From a checkpoint of a small mixture-of-experts model trained on Wikipedia.
Size: 16 layers, width 320, vocabulary 2379, 56.2M parameters.
Training: a variant of Muon for the experts, 245M tokens, 7486 steps.
Below are experts of layer 8 (counted from 0) of a mixture-of-experts language model. Rows are named router (the router's row for the expert), gate (a neuron's input weights, with its number), up (a neuron's input weights, with its number) and show model dimensions 160-319. Each number is 128 + 24 x the weight over its row's rms, rounded and kept within 0 to 255. Numbers have three digits each.
After each expert's rows: a language model's description of what the expert responds to. This comes from a sample of Wikipedia text that the model never trained on.

# expert 12
router:131166140065125098111105125077122089108155121144125143156126168147122152104082121106092109125127131152134153139155143129128121088131093157064140062124138117143083144106075119119150121152138098112158146083086134107159133162134106136137145134118114119105180087137109164090085134096115101100134162147137109121132104115132145108125104109151139133170163142170126096104138109122150196126124122162112143146125099115145127147112153127123138124133150080179143125138137149098085128112107119
gate0:116110142123118135150137158119081103116127131120137122170110100088119111124165127124133129156153169173139107126109137089137121167112105120154118152140117126138132156136116103144138123102146080120095138190114142061141111113154135134138148196137176110104091104176154137143152168080105123145086151079115128202137151133109129123134104148157119105123106146116107154142139124135130143130158147131137111110145130136115090116124122161131071134163123103155128132124109155110148130106124103
up0:131093124141093141144164164126157153129118168124116134144111158121096168111115135084118173155135105099103143142113132147129112109062118137087099092128151102146095105123108082084145139068142090104120156137154129109129140133097155110117088190124143145093145165153136125164181124115147105110125119101102140146158127143179139125112143137174115137113128106159176134145166154132140096131131148119156182113156147136147176123077141131141172132146090132119175148099173129094134114094097142
What it handles: Auxiliary verbs, not, and, and adverb endings like -ly and -es, such as was, had, is not known, sometimes, safely.

# expert 20
router:130144107136151103108167130136159145137130102132131110141136105146125085108118122117145108160145135113173105174087129163119118147119127124141133139151183095138101165115127107130122150108143120095165076157154131175153109138107126098156133120133169129126127156122130116175092116142115127156147158112119113118123098155155149141152147119101149122115146119094150117134131150148138087077128126107090158135147096140155146132141116142132153137128146141128076134135162068147117143117152153
gate0:151104137134126137107124140118152149110151176115133093086092144082102122159158100123147137150167105173151156134149120114123136117114095119146099149133125136145144160141115111115089123129139119117080136171141115125137096101109110125044132145151126113157129144092092130133170132125184118118167107076139147090131210131116143115132136141126145104152096171106130108118123111107112157177113106116156115157131092108104135117120136150108108112119107110176156122138090130149116145123094145
up0:159154137174136124105139123093100113117158114107120159150098111101149126085113132146171121142138115114154118126101093128134143123133150057160161144091132145113118110112125135118114152124153106128127112153141132146064129163096133136104100106149085158105143160152168134113132120174130143062072130135133107138124122115171120099137123107113126145113115147159137137156173119134114150097136103140118148118160088105146142142138122109129141074102136142129125105120105095136141093119130166
What it handles: Periods ending sentences, line-start dashes and pipes, and colons in infobox fields, such as Record:, - Full name, Years active.

# expert 10
router:068108101181129150120125124114107104121124169096108112095115110092171112177134147104161122143121177145130099096130133093108146180130125105155148121154100136166141126153147139083118142150123147134127094150135145110135126126111156106122123104185082157148088142113110116092156143092091163155132107118120114154138161134114099144114157180146099152130067090141085110118147126103116116128127117153150118118123169127092138129139092131135128163136118134098134102138131102098154106135088186
gate0:141118145096132137153112127155113086144120118131137135139124110145107137122140126170154104122093137147133117116092132098081098096145139070149139145108084173125129164135138135097129126150115172125162133166115121143115117126121136129114136141124105154146120122152130133093119098119108146071140125136085161130148122145112081196173140155152156130150162099133116127132157102128115106169153116126129155120147132109140122113152122144108127153116137097135126107133095127127125120115103092
up0:108150130172133135120161097140100126159140146144097088138125159112160155105161110121083141136135100112147109165134140131098079129113117139123161117175169135104145153152097145105159145107107127075130122129139102116149121123125127105135136137143119122126149129116109168111140098109123137143106134154118151100104143130146151119115126135142121147160100095164134131138133136086151110158152121149084100102145156113126138127132156147094150125116125134159095075148147192091147123125138122
What it handles: Pieces inside Hungarian, Slavic, Spanish and other non-English names, plus pro, con, suc, as in Csíkszentkirály, Pankratov, Pogoń, Identifiers.

# expert 18
router:148118103148154130142152081109132122096175083150137089130102105140120129095137088154107137097131122150104097151139099151148099136181115128076136121136084103125155112125130121118123148139097122115154137128125115153115106056126142119139122140139184122113157126160092074169131084129136089115111146119123118099110104149121151121126102068113147116151151115127084158158148129125126125131078142158139119123148090114130119112148156126137129151130156159133136127140145100123135089104151134
gate0:148103088070144155171130151075095127116142144122135134089115106168122113141143099154110152183138119160150109173129117149159131183092105139099142108160136112125127091127128106141112103092087133121168087148089094172142160193116135119117171174191145147141163110147137148118143110131119147128168103131136145110125133141157160103142143140099163119124119114090092136158114108116133162105113133146145101096152122129156086105140156110166145109157123139091104169118114135136123117142183174
up0:131128133103148147140135123107110133172097129139104144109120113116098111140170137143124137135147108136110103153129105122161120149097105114122119110172138110172130126133123090165131118118112108146117073124097148117141148141126111131166189140153147103129167130118131153090126112127163128080099123167114145118126148149121166145146119138168114166106143158108114169128148117078140164111138141136128079113147108140136146074112165134141173144121098170068075100111121116167135112112098140
What it handles: Articles, possessives, or, and past-participle -ed endings after was or with, often in sports text, such as the, its, owned, used.

# expert 21
router:141105149139147150130100120092118102120145091143114111139154137170120123127101149107159134171131157120108119106130141097121154187132138107110142106161107149111072148092146127139132121109105098169130167116149137165147114151108095152088108108120168139148169111116124121129143115150147154082118136089115103162151147098112116088139154124144134142163105135096157110176110111126114147203132092066099113142133145124135143085141136098126155110084128131122110132080115128092070080081123130
gate0:118141123156141084148117131136093074123152109145129140144111103164150117136146105143121162102137105159146111108136132142111155118077163127119144138130144151167077121148129155126116105088137118126142122138149139082125128138121107147113133098108122131177125108106122137148139082095125103141144124158111117139156109101158148148130113115147106118114159132108129113176122107137146141146133131139143128101121076102136124128174168175163095158151099143158155169152117148137117115087146160
up0:103134123111070135106130112150128127111125149138074092093136099093111159114119129119110116153136162163122108128185116110144166126174115119142114130139139128124114184109103125143138128143085117162137127120136108120100107094131135129102112156082133121113120171162112104117129109172167132125114115101169132138140136124119144120121131093119119132107113155145084182140121137183129139155132117167073125118095137133169151122059103105074126154104122152124109134139102106157163089176135077
What it handles: Middle and end pieces of longer Latinate words, such as det-ail, reconna-iss-ance, conserv-ative, cit-ation, plus medal, champion, award.

# expert 16
router:127130120127146128132099108171142133097111102157115132148114118148118128161153129151166118124117100123147131096150087105129131122129173118162101155100143129121167113132122130124103105109074154157119186157131125156147078120119131079098150115138100176142120147130135141127124159102148126169111143133112135103149153097139100117111112141150202131126116177116153120146125145170198132133162134147115158156142119129104134151120133099112114147126115137097179102154144160095149091124143105
gate0:112128174118128107129125101145123074157111109172097124142114158114091124093158146123095114091113118113156138144063099210120141125118125149116114123150145144130126106139154110112097097102151158132126124153123146103076140118111135137145113157114154167135141123119126120089120104126157113167102133156139153125119110132124124116112125117126113130073122154072119158138133096094141147161133112168109145123107170152123099085109127134187120176127112144127127134093111152117152104107078150
up0:132129110123151135110123144089135178139153116104148145123149137108153114156119095161165112148099133129153101130180141092136119154131114125123134111122139127119124143123135118151141121122103128132139152139108112151180148138121141117100123139114092098132136117145136156169135147139109163082136140120144091119124104095127107143154167138126133141166116078143115072116130166140087123104132132090134091120157110144115156142133122173076099115157167094143160125138156091085125138135161128
What it handles: Vowel pieces after capital F and parts of group or place nouns, such as Fiat, Fiore, Afghanistan, People's, women, children, Suffolk.

# expert 3
router:126124165147118107105112100125157120106164110117143123096100120118114116153150098123125124079125120138096124092180101131089144096138150117111124081138128092157138154129175118072093118100116135143096149129124106085117071117143115106092088105099119145094183134123093092122121111106127103121144102163135137142087140138149111125092149126114093162094115121140092091147097140125120159124111108113120116137111097169134102144133114128122139063143157099148119119125092121104147156136149140
gate1:115132125161148139134138110168132097156107135135126134129154099134141153102114088148146129123145098131084123112135119110125095120127097154135128122131078119128110147153116117089113124084086099093147124087143051129092152102115129198122119126111124151142129081110095132163157148139134122116085136089133176154148109117115156124119130128119138135138136120137105188111169154080114142129128099139139104145140122123099106117105134129155134167140144148140087114103152103138114168117161143
up1:134114120180088192112131125141180131148103159082163116150095140082122120126163106127127158144150115078098183143147105102137178122133117118117141077135086147094140139096139130129117092119111117095102076160144111143099140139121102124143085111105138180121133122147084129135133119142125112118186139148164146141082135121107112167147129136144164069145118181138137157132109141144132163112124143180117127103140106090089117110123108138129144123109138089109128133118123108171107135126106159
What it handles: Word-internal stems and common verb roots before suffixes like -ing, -ed, such as h-ing-ed, f-ind-ing, start, set, led.

# expert 7
router:168129101104129119110149167137126145129128098146113134155144154163100106086135112115122119077126099146159135143142121139093101099128112133087098126127131146111130142137133111160092146125098116145161145131121140119148096134121136127146148120166145159115120159162111113125090114142126120100156182106118138100121123177148098138157093152152153141161141116107157130131115146158128115115129160147076128131136107149150116134144107112097148133095143167131087141117195107193128118116189119
gate0:141153119112192119132114123135114104140185155149102133126079095165167162111154137108179139152155168178120130141147079150073141111166123141101093102148129122133128143110104128125093149087120091132135088163109122100114134143154144101182136161116117127119158149146102132104157133138155116191135147106157111097140068093167128110110091127123139124122129128132103109172165105087114129131135126134183149127121130137133136100093118100157112081117117093145126131103133118124106124165148120
up0:114121148149135118165135120120116143118107130120166123136123148146089111156165113125123168079106121140154117139149112129156122145134116105154142147107122115119120155076161140101213121142139142153133150099128113114125140109152119168115134098108148134142109104084179142099100098117123159128132136148153143116161124136120111133129142148113107132128131103070104181119135189126122142183121107087144145125136126130143119150159130126107149131119144151167126140083137098115186116168070108
What it handles: Final digits of years and numbers, commas after words, and time words like years and days, as in 200-2, 26 years later, Point,.

# expert 9
router:179152089167120138097112159129127148149124155072140100122131116151124149131141162170083132159151151104131109134143110108141160133176144089129127135144135136158139123160176080123094161126118158121133141155142099165106097086134168095099131119127151123109109117135118116099155132093185159126071135120113154130109148114145161117126136081119115144132140151111068169136108159150122103143164136097120104156083127165128122106123103137126145102185090121103093117145159072147172117142146119
gate0:125097105101104101151129131158142126140124163147092162139149150105115172169086131121123100116135131144134155122085109085100148145112111139170109128113144147164133118089130134100090163159082113144165147132149125156172155130135134130156137143115119111140126125103138129100111137159164122139143149136136080118140145128103152161085074146154135125090104101142179102104158134116125129163148156130091115139123131142107158141115203122115092105109136084132090129090109157113131166160106135
up0:130197148110134140165122111123107139120109155122168124118131151152128111107150103117137157089108113117162128135122098102161111095136131092114127146143115098097125148102134125120151083113128107142142091154117132089120115110124123086135129092072100108137111191152143141142139137163156141092063142117135153137119127130167132138135146123149158121094109123111089113150083142127128117083143166145124142075164136106133148123152137115107111113141102092060152127127126134148120100133177144
What it handles: Numbers, dashes, signs and short codes in table cells and infoboxes, such as 6–3, −, +, GRE, and the Note in (Note:.

# expert 2
router:134067169132148119151108105135087146132099173139090104092069116098114140120144090084167072146161144117087063133116129130146125156082171118157135119139139137108109109140133108132158132134151161135115126098172092131130119169145117139094148120116156135087121119135144152129128118190121095173124100107115136150114076117120091144134134144152114122137127117126117126151180139109100125092071102119119118149147122103111104116136145159162113142124164156150148089145107159127133148098113116
gate1:138156178163160118113153113150116150111194130148161131127147175101144151136129143109135112119158133133163129118095118123148128199123139086155149175188132080163138088127099166118159101080131157151147110134173148143114178099147111145135116147166119134095133072099119090101114140164159139140147138144098133102145091154159120163143151137135130113097107084112077098136119157114146104157187117128088122124076145134141137126119119128129118130105135147132117106112120169143145120106144140
up1:109129174164154133074132114109124139151109166110118121172117117136135168174102099140122104102162108140158131120131085144105132178129151097128105128104124065100121123104108141148132139151157131134090116157158155159102143115160134113117136108099139133121111078119128136116075132128131132152154086168145074136138090124139141178109152140142095140130085139126107134146086143099167115161105143091107131102108109163139151149121124138122126164101135137175135135141156130100127115136140186
What it handles: Middle and end pieces of surnames, titles and roles, such as Eisenhower, Lieutenant, Founder, Walker, plus Minister, president, member.

# expert 6
router:142118090098127090112075129107109151137162070103114143169131129110126121161151150139109134131151101176122114105141149128135104116112137131128122092128127150160123162119161082108128112129166115134152168080149138081155133145112116121116125133123127149126093118149118171144132081138105178136183148161113159158102133120089097109163129119128121106115090160120105118128108143159142161118114156156135096135152164098111156164149152089108112128165171128093110110121125133106149109136117092
gate1:120139118119141167144109088112148146135152151106091120118130148138167116127164151115073098127139114106118074137173156116159159111115122072105140125134155141118133131135054153154104134086111124128121111163153161121110117130117134131112125096126145129111110085097100123100128110147116129132151155178119158151130102093095132136137143135063124137133171125123111148163151112142135135144165147162138125127106135154140129102108120126088144143115145181074162112106094126136126152180130115
up1:164130134137129131140141114150179155155148107111119118118145125123148121095122086147093146164110142106153166091155120114137152155177105144111106120088150113140134145136136126134131146158166131112190097071164127149123082113110114138152170134084148116131158130104145094124172153112139104150124132096145115088116094119163160095163114105114185134110108160128114134127074114173121123101129170124118123165147124125111129130100106120082127090111146106156130135094184161154157156107124133
What it handles: Inner syllables of common words and names before endings like -ed, -ing, -es, such as Wednesday, predecessors, prominent, insists.

# expert 11
router:114091132151166142122097151136116157106170142153121143129116114098104160118135139097124107101170188098165155119127090142150169121159159140149136168119101141148152132138096150182118146088100133168102091125140128103120155121125107150140101126139142098129095152122139092118142135149117167147101124099137155138122117152095110143100112177118171166090113144119108096119140153100117084116160112137177112170135157149100111130068119094153112118131144123123126122084141133080122166125156141
gate0:122120149129136197143121138123160109087110147122099091132178121104123106117117126092152112127151140081116170133116122124185148124137148108158133124147129156097119103124155137133134124147129125094142134156153125141096119112118150084122192152128124119148158145121118117136100097145105114152138100117146140105135124109101148109079138146152137100102114128142049107198111112115136153145079111145142125079137105148134107112141093116122106141143113151100126123130122142105109133080159154
up0:130135119189101144121191094110130119110118153115143138146144100133121090092101112109143143180171074127139143118093141153123156138124156118109147127122132128111130142110131165104124153150089122092163147138158105131099143177128129157105164116122086094126154140137128148146095121132116151121136118118106113095140140150142111131118142115109131104119140130111138132143085119123131135135212133129106140105173124151157148102115123109161153107121063148137113137137108164153137114082130154
What it handles: Capital letters and first syllables opening proper names, often in sports tables and foreign names, such as S, B, Ser, San, J-er-usalem.

# expert 19
router:186094094107129128128135072124127066143116128131105098164145149111176124125141158151130143105094100110138135133151112148153148125090120158126151082110122101178114130132067133107124120121120119139130139074134106134139147137154133145126131140122108118128121118145154135155119145166080132140136077117120136098128161106124112119123102122125101119127114147131126122119112130168111136110119093110083139160083129101099182113120141100100128153141125117150151123104081177138120136149108117
gate0:141171132167143086139120138160140108120144153132137132108119128074106144071082121092149157091107102124137110159110139105173142149128145122134137132099124097132088036117155116137102121148162139081107095127144156132133129139115112137123113148118118103156125077106153102112128114137133166106087172155108111127147121125090123104178146152133125119101100062134118151100102110140135093127137121130115164089124142115160090125138087125165161168125139155131151108141147137136132132091135126
up0:166130091135092139124128138159095155156124143137107150092103131128137142128133138133134141094119133160145112128125126130191102083096148102127157166099105139162093161109125136092175120156149059100066111135134159107126148125101148127118167138117096137143127115117141108143161140155131156096076174138077088154113176136122125161142163097126115133129116112132118129104151075108124132142150111143132141115106104129159128135119143119129113096134143117081148131134134139130110173122160102
What it handles: Noun endings and common nouns completing a word before of or a period, such as -ation, -ities, con-ference, game, government, season.